{"n_layer": 12, "moe_layers": [0, 1, 2, 3, 4, 5, 6, 7, 8, 9, 10, 11], "norm_eps": 1e-05}
Below are experts of layer 3 (counted from 0) of a mixture-of-experts language model. Rows are named router (the router's row for the expert) and show model dimensions 256-383. Each number is 128 + 24 x the weight over its row's rms, rounded and kept within 0 to 255. Numbers have three digits each.
After each expert's rows: "gets" lists some tokens that make up at least twice as much of what it gets as of all text. This comes from a sample of Wikipedia text that the model never trained on. Tokens count by the router's weight.

# expert 1
router:138140119139150136157095101152117132139142090048098186101098097133126132139155119147094148121095153118094114156146086114118172112130102116141111155083112152159146151124125148144161117132162122126094095138122124098091127165114145095152116096131126090097116115119135127120121142147138121106108150170151121115137063136130089142141127135127124102164101096118126175080131141128148142184111
gets: ",", " | ", " of", " ", " and", "| "

# expert 14
router:134129143140191096137131159149095162139103126121102148128137121176141108131156115175152098123150124155109099135181175160112128151093087089160154137114120138124106129133156143086125159100118127116119136122136140092068139063126124139127113105118098106116131129108171166109161112124141101101125132110100151132115124167132132129096168174134138086112121131137062126095166111163129168134134
gets: ".", " | ", " ", "0", "1", "; "

# expert 13
router:125059134170113109159088155133148118129163126123119120133129103170089146120163156156160127167129140165095098106108092135125149156120087084103126109094104167157097107129132134140084143123131072166140076127125110121146153137112152143135079119117147119110094086124122119128157116129160106171156122130115095156171121129171147139079133122116137116112131157147088102141179110101107093158145
gets: " | ", " ", ", ", "| ", " (", "1"

# expert 3
router:099174161134085114114112119118096122165123095151109146091175081150163123138124083147142129100156112146134088146088144148150134135137115093118109131145086136140145131123150147092127130146125131143121153126134170118123141124113119150107083099120136114113104155138087147144134092179135108142114157167119160150098135102145110106142115154155143125125126157112121105135156147168113114140120
gets: "2", " | ", "–", "3", "0", "4"

# expert 6
router:167112091123116151130111141133166124142170130179133099125142115152081143081124138137115079159122080137125143138089114113143143144125125129115136148184099121153146160138120079151095127085118101135139157119135160143132133121110103136136129153131153098119117106136116078142126141114129159138150094083078146124136136146139155116071132097119129130134149111148079149118117147082118094129105
gets: "1", ", ", " in ", " by", "-", "–"

# expert 12
router:174146151138118158141137145144163147145109134129127134145156117136091108122111101090114155154144090110106128150144106125138072127109130143203118128137144158072121153102097156159091134125102128136126103120129120116134156171124118139108087133105135103119160146163102089132136113149141097107091140110111094117144140173115141157141090111111134144080129145130157094113111164163153127139123
gets: "\n", "\n\n", ")", " |", "| ", ":"

# expert 8
router:135126126141131081172144124135121126122075141154162091127098125118143120112115070152146172115127119085141135142120162071133141123121135145137176174125163200124111142143097165158123127087134175175173130126130140171164149109144124175104142151084114147143162142125101148116137110135144126101106129136158155137136121093109128117159152128095132134143094121144151071128125106120117089113140
gets: " |", " |  |", ") |", "i", "a", "ia"

# expert 10
router:175119100113115117124109148082152146141136120131131107178125084107141137137174138075121125125119108127116114123112063121155132122177106104109078071116098107146160153151130118170133104114171120114084169129113130128110121138111112119159158101146101137127144131171100097116121121121108138136134095129167140153132142133142116119138112139103101149136148148132131188131148190120128124138078
gets: ",", " of", " for", " the", " and", " to"

# expert 16
router:076106185107169142149099133136130087143102159155128109138126168077148102153082143093118159134137130156136114137122150133119149066148158085152161132130172117138113125150115097140133138139103085159154106163127135111122127129177151120139144130142110160174129141114121152139133149143132123117111143082125124164122139122102078142184118072106120120108118133151137096122118079101104098117137
gets: " |", " and", ",", ";", "|", " |  |"

# expert 17
router:163101152146103133138095134114123126144099103084122129201162121124129103122172104130091115143142120139142158065120100132084092137129122129122113153156109138127093139150116138060127100122126112113103143189086115108139104133115113110165115123142109129143141144165120123109126109130095122125133122131111126094100126113127118113151127105096166162106147100132112133136093150131126147131089
gets: "\n\n", ".", " The", ").", "The", "s."